Weights of a small mixture-of-experts language model, trained from scratch on English Wikipedia.
Size: 11 layers, width 448, vocabulary 32000, 53.8M parameters.
Experts: 32 SwiGLU neurons an expert, 8 picks a token, a sigmoid router.
Below are experts of layer 8 (counted from 0) of a mixture-of-experts language model. Rows are named gate (a neuron's input weights, with its number), up (a neuron's input weights, with its number) and show model dimensions 168-223. Each number is 500 + 25 x the weight over its row's rms, rounded and kept within 0 to 999. Numbers have three digits each.
Before each expert's rows: "comes after" lists some tokens at least twice as common just before its tokens as in all text. This comes from a sample of Wikipedia text that the model never trained on. Tokens count by the router's weight.

# expert 16
comes after: "\n", "==", ".", " |", "===", " ="
gate0:500528552493516510492509456495552469494460492498485481506503470484493471502534501568506542523490503465513509505495462508494514439485511495526490497489508515475550466497
up0:487503491553498468539477497500483523515517501476535442500463514522510509489449505489549499494525503528500523478502525516527533478512454511461485474490444500483482535482
gate1:521512498495527514509511462506463522541476525518462483459473467494548517496554524527402487516517521522449512530499485516497486479527515546507537504510522472479521514486
up1:456485492488508549532518523492476481497473489482476511466508519480475506493516474505529475477489468483522468468541534483521507432519493456549493491525519489542490498501
gate2:467489465544468518546523545461530504528531519501457543534476499528476464510558516495461455509470497502505491513472509494493479526489519479506479481516531500459474524515
up2:527509560562489511494494495473513498510533494507474507528486488501477510464529497491488538484523486472504479493508480491511461452481489486489460478480490488459513511493
gate3:503509507493549510444449444496512519513527526514494484543508463507518519522526461511486517485497498514504533460496512524514503518494515480492497485480513458541484539488
up3:480525483497478490541487494549465521477544520484496487510519495530536481500459510454484500492528503495549541488547514526489543509447477522483520476478491496459466546480
gate4:513479514475509470435535492520502569521519516497521517525471523513484511510536482511470472492507488496503549530516445520491519534534505513503507507501458457474519489512
up4:490470519519445463508518470463450522528485493507501522477473512512505520467496471477504525481518507529516496479472528507523478501504494491536454512514497548542482522510
gate5:512489481490475484503485499515471492480512532493472498513512522520526546473507492484487480526534494498478486534460476508483468489529500527496519509503476474483517472512
up5:473497498505523576500500510520472520504518485511494520481552528497506521501502487485486532536524512530522500549512512527510527524458526507474537505522490502493527501546

# expert 51
comes after: " |", ":", ";", " /", "N", " 1"
gate0:517506534521515494510515470473498456461495538501499477482482502471477471490525518490485522539451493523469458520490495442485480478542518475534480490481480503460463503489
up0:467520501470486497525519477480556522518529507502459489491470514482499485479495455485502516502445475487547478480495462463506514496542515524486444517529511477441510512466
gate1:541506518535483494502478524494518497512501514504504461510518501519559492519504482523542492494539476471526455522496510490479473501504555509489489524484480486519534495495
up1:514458503462475463498512532484493520553474518462465490472475508468515505462464503515509465453531499522457509502464514445490518496529457502497493472497519476505481540524
gate2:552527474498499503511513500512516532502519548454548486530492477510484482457549502494446515468504466517482511470472503481466501538489508486525537531460504506539466542500
up2:470497456522531473517515475480487488539468483500483526530504520494531531495473500484502514448494496451458495509500483504484514515504462461502552485493483537500476492466
gate3:498530492494461488525457498548512482465515525463538485492504474480508489506507462481491512479528550503504488480496486510491498534536479537511516448488465478507460495506
up3:502532509505514467505494548536521507467507494552498513553471456536469483514522477540495531499470539505557466490456522485450472475496452498470472505511536478461493507493
gate4:514455489492510521480531547485502509515495459458476526464451538527478504529509510488531487501504475515502518522549478473471537472495516511495506530510446502513514505502
up4:469475478507509487488499528497502517517446501505504536492487540466503520484508434528467450501471481522549512496495530484495499472487485482488511476495516518505497523498
gate5:500514481480494489470500506473519509485532518499506441486453471511522529529561485470476529495509473492507526476479493497490466453513489541510503476540537514498442537507
up5:475484473523449492516505516486517480496502489505503504509488454503509481506517502510505479513498547508472502477500456496512476474483521460491558486509486495483491517528

# expert 40
comes after: "\n", " |", ".", ")", "==", " ="
gate0:489475452540485516469504498479454508495476487461523512511480466496452480548494480525484519494529517484529508539463501480486523470481504499516460464519466498518462537516
up0:504504466506488498536541541533525545495501524466478540526458526502537510489530554508480457497520477482533482503507487462480489485541462516476501562483546512496441476492
gate1:475515530527496517525497532489501499539501491485523507484517527482509496465482505499504534500478491514505491480540495469496447508521492503494472507534463538494512479512
up1:528540478521487488490500515471506521512535539527491517496487491528511475496512507474480501504480482514498471500494517517516482519507473448493504487494510556510522560490
gate2:518518514482511491441506483512498551520498476516485510502523495522505533541501468458454518521500506517483493530538532538485520467482495513529531535487500538506495488481
up2:541492492500458545480472487465512502493523518492475503500474545536485516523493505489519528490476460509509442468515497493498491460532471510505468547522519504513492509540
gate3:489518522473488478487496501479519495531476457484467499517475483502498476451508531518493476515480503475498519508483499491486508505474512529492508566553480504487499520485
up3:500510490482500497485536508517497517522455509521503496476517505533511486524514471491496512553468496475481483476483475510484490460526521471495516490490521506505509523534
gate4:466485491512494471499520512494509529436466491499550481493497552491489463524435526516504485462507510475515483500500491498453537488482434518535494442509500490518459514488
up4:529497467446527505511536509546556473485506502491532464523503497535484494506504542493510489498494514509489500463497503504468530464536516489502485524456564516520471526469
gate5:524501468477486485508516477499481479476525494501534488522473481495514500499522506492510511511548460492468499495544460515479486499515510480514495496511509478444506485467
up5:519492487502522498483467491482464503541514513528485538495476517573499513516505472460438511519480566513505456526557483519519520490528475510489462580487519444516507504506

# expert 22
comes after: "\n", ".", " to", ")", "==", " =="
gate0:522489473509485514507493500513539543515477528506453548500512517483506472491528493502492546532518512467507500531538510500502500493505560486499524456516547523515535514507
up0:482513467477488498534460475453542481506453464482498519496497508517499503507558519488506494452474446529467497496477508447506465524488509487477512476529516454432511440518
gate1:494538546415500463499472452490500514477501451495492475500452443537514507495479522438482522444479504503560545547485475475490509494480499512499478475481470524512455566482
up1:497478509473512463530501460517466539476510504466466472522468456488550544485500512495461510479475463493506525500536508508543498525477507493515521470482577493518484515514
gate2:504529542512499498496502460483545531502503503481464495523506497494473533522504499469494520491506468526527535545450470533493540484450496490510455481480507468489562498458
up2:523532484546508477524466516499488496492496516437487491522530464509508553567489513494494511506486523507535509518508501489504534506469500484542488472504503520493501496475
gate3:465521494484532485489479508451478511545499440488519511470536483484468532508491466472508515494504525480513451495497499489503505572504527510481499490486506486499514480540
up3:456502526516506490499463452491500506513500456493484508457526511492501492482483475526510486511545488499517519538492512444524528503501491473519433499528542478527503489512
gate4:492479499452523489529493505492513490514503494473568474521505493498445564534486480513487535472486451498528495502485524496492503449539482529521556494526513513480516469518
up4:540479460499502499543506531480481503543506496437470450475503502505484536531493506476501498491487506510500470551521496452492480533487525497510478536543529487510513482520
gate5:527479505515488480474459437498546533494491453516471525502540486467513500517521487515525446484491476469507503507492494450498499493541479492489497509514521468486551532455
up5:480506495454474482483472498466486488507490501499503513468509503463523517470526498524491469447482470490533496485541512507503460536485503530499511478469503463482486453530

# expert 18
comes after: "\n", ".", "==", " \"", " ==", "==="
gate0:469517513487497501499494481475494503488498527525476499502480519548517544509480547475504490489447511500505537476496488443497505510516480565479533493487453494511544571511
up0:537487519505454479515453500565499478499498472552487506490488502520520483490494504495447549514524493493510500493467541525488499517505480522537522472523495480469503485491
gate1:483508550540503509511482561527520475536491498528498476472464489511490476482482508510482530504504523523514514455452517464486509471539526501557525460523502492490526552484
up1:526523513500525483514486500504503505550537487539530480512461492478472528465519494500509521476492529525520493529491523520481524522472493487448498521498493479500500488487
gate2:520498495500434459522476545517508493505497500519485492537556448503500469463499515519507471487526504531515500516487523508523529470535485481494483515461486513517504505514
up2:524517473481502516495535455481467486522500486518536519485495484530512485510487521473443490457468460540501474509520529455531467521499507529529493500517475509485489524538
gate3:494473551510510522486507497477444569507461476501511498511484485516567488477502498498510546512494484482523527486517500531496482502474547455486470496502491546495586442538
up3:541473492489496457531480511497489483512485529478499469443478508474493527442431505517462442501497521511513492499518499485498511509556471557546536521552522473480485507490
gate4:525465491491468490470518512538545484493525517522463525490534496470491469479466504485540496503472491536527509503449504486490497518503549541504497475473504498493488502469
up4:527473490555464464515497450472487547509514520517540482477472462518484464539514554494484501474494490481500487503543479454493469510530490482501534495537491516491520486432
gate5:524482555540489487512518518510498561483492457506497557525537513513447505475486470513505504525488495504497458462483517521511546504495505501504505523513482510483461510485
up5:517518492498471470505506507464477523485472490520503510515500492555505461507507516474519517492511479516500471498496570515487515464509532514479528517469501517499548529458

# expert 35
comes after: " of", " to", "'", " in", " on", " for"
gate0:498466461507489510489495469464466491499474465524482494512537522496462485485473488432432542510536493514504472508517499515518494529470513511528503543505493506496501505518
up0:516524523464568505480483488494525427463495491502466470533548492502464521485568488493447513458495498513464445463489488490496503533572533487489505466498473434478508511516
gate1:501557528540452512486505559499532534541506484509518469498479521505523514514512525497508490496484555554534470468500496460519508539509488532452511512496486503507511501505
up1:488486506561515501473495535521532507452493488477507485544479480484485505498492486500484513465492469521511448488507532431462560544524465491490472484521477455471526524512
gate2:449481457519518485481508510520484504498527487493508438518486494520467473540479481489446449506460492559492509487534528492492497538470481462479483511494494526540489506526
up2:497527450474516490487502523494481455492490544499463510499475485490507543523558504493501497476530528462452504507463505473469544469528524505565492534481531515491508504498
gate3:459547511535508552495465520507522517478517464496513497509505498498478545474503520485470511518496507522541466481527512498521505532501505528532505534463478484522502498490
up3:516486533477518485475499465528476461533515514507499529453467505482489473532490457521506532503539500475492478486504503475488500514482482481503451544525511473508471526516
gate4:482482487492514510537487516497501519505474501501500513477509489464500507501454516524516488538496504470515535512458491499488527498499513525539479449507543516523519520508
up4:529432506482495531448487451542533483546496476491509512538527457454463512494496516472521558467512511530484472478490526492524491466496532513452516536464521520481513485508
gate5:491491456502467538537509499501480527483470518473554467532490473499516514485480516505457528521534481539471490525456479486502522530528501496488534521461516525528456516500
up5:495469501513569481527490480532489517508514512510495523522521507462484496501513492536521468503501521500491474497517521504466481529487529493471486499501547518519439508456

# expert 57
comes after: " |", "|", ":", ";", " /", " 2"
gate0:497468528490514481536504512521510493553468471479485475493476511517457479523534444507505470483446504495526517509521493477480509540540515459531547505487510512544501509473
up0:549516539490512518488487491464503504489468512493498505480539496458494464542537498499510513502529520476482456512504469460514478510498496488482527490538496509506497479479
gate1:520531537478448515506507477473559506492462484452478505500509516466472518518508476492510495470507477519541443503518476509473501519474515542499504548482498457480492495437
up1:507493544532472480526524494475516491488497482501536493481522517505459472554484505516535516499500519521525499483520476500528513494485494509537486528499486525447517493488
gate2:476452511497470546457483511457488534464453514555515505509525517505459449497494472488488481526505481508471452495525518455458494522485486480552508493500507534511495429518
up2:504490468540473477532499434535495459513515471455506472497499531558490531477497509482489535470465488524514503452507496553552467487536516497481458485463523509504487471460
gate3:521495533543512524510492518489460530502559484454528452462465497537471482533493492486557522498551492510531505463512467492484530522523491516504548499492489505522458527493
up3:464496539510487511497515504513518505534499505495469501526537450499477489490489506484518492463456538502478518490490529487522486488532478474496437474512483498486516496495
gate4:451512484513506468511529507514478534512500490490483477517535502453477544490468506510463494479467513482463510512446515513478499548477514506545534482477468504477498497484
up4:535490497493460483510526514499547487439477505552541507493523495551476493529490480489503512509517478534531514534498517491457485488532522484475516516539506489527506517495
gate5:496505519534498521500481488503505517502512457496517489482489470499499494504487509531507473513487514515514504519511465516489525525526500538549507502510506496492495528481
up5:507501437511516518521464493473508492509504530481466503430525508497535482484495485517470510506539463492467472475561491466471452485508537506478505474472469486511528517486

# expert 21
comes after: " |", ":", ";", " /", "|", " United"
gate0:525493519513482492500528535494537501465504468514499508527418480523453474508523500479514529485485505520453518535503499472469452490527463504524521501486504530473505517487
up0:469493535445472483477454442525526503527515485512496479502503443482533491506480484513490511515501437517502459455476540491489526517462510456470496504456461505482525482489
gate1:476494489499506481518501472528473474488482480452500499507520483490531530540533507486501556515503504503507517455487486555490478475543529469491529514459497480525457514437
up1:524496506553492501491517541506496493512509512514496483539518516479527485504509538529521504480493480478496509485481468486482539514502509535501501440522464482473531489475
gate2:478489447490471490500502442502498479495490491492484507479484493469505524502452544476537483547534504524486490529493472452485531524478512487519495529483498436501469514495
up2:505481523478504512499489465513487511512487496491523505478500520506494515515487517486490505573526496509497508470519510521521486521545502467491535496489555527511486504545
gate3:465517490512448512454483480519513523538496469536498494450527536493544498538456508493523495428494489510518532541474471516482458495461482518486489519508535498477497472504
up3:511517492495494489553478503500525505498503491514496445478495501491509533538497471483536519497481511490501506538532496498492512510472525506509514500501489517484526500489
gate4:508485531526463484569470482527444478507525495536496494446492520453509508494488482493517515484513496508543484463535501509503501528504459488498491492533497498483488510483
up4:469528492483518492540504484510495485538496515483487484488501524486510531519508496508523513518497541507485505522506470477480489543486422487528493509552529519474489495492
gate5:483484521476458517520516478521492516492515500523488532440445498535503512524487500502496536484520502482544503513476507475495523473515523484495479508497519488530485521507
up5:541457481500478505556567480501510519479518494507492503512456478497521521553453503534502504467503519499475498572496508443490471526550485496489496524509486491503476512492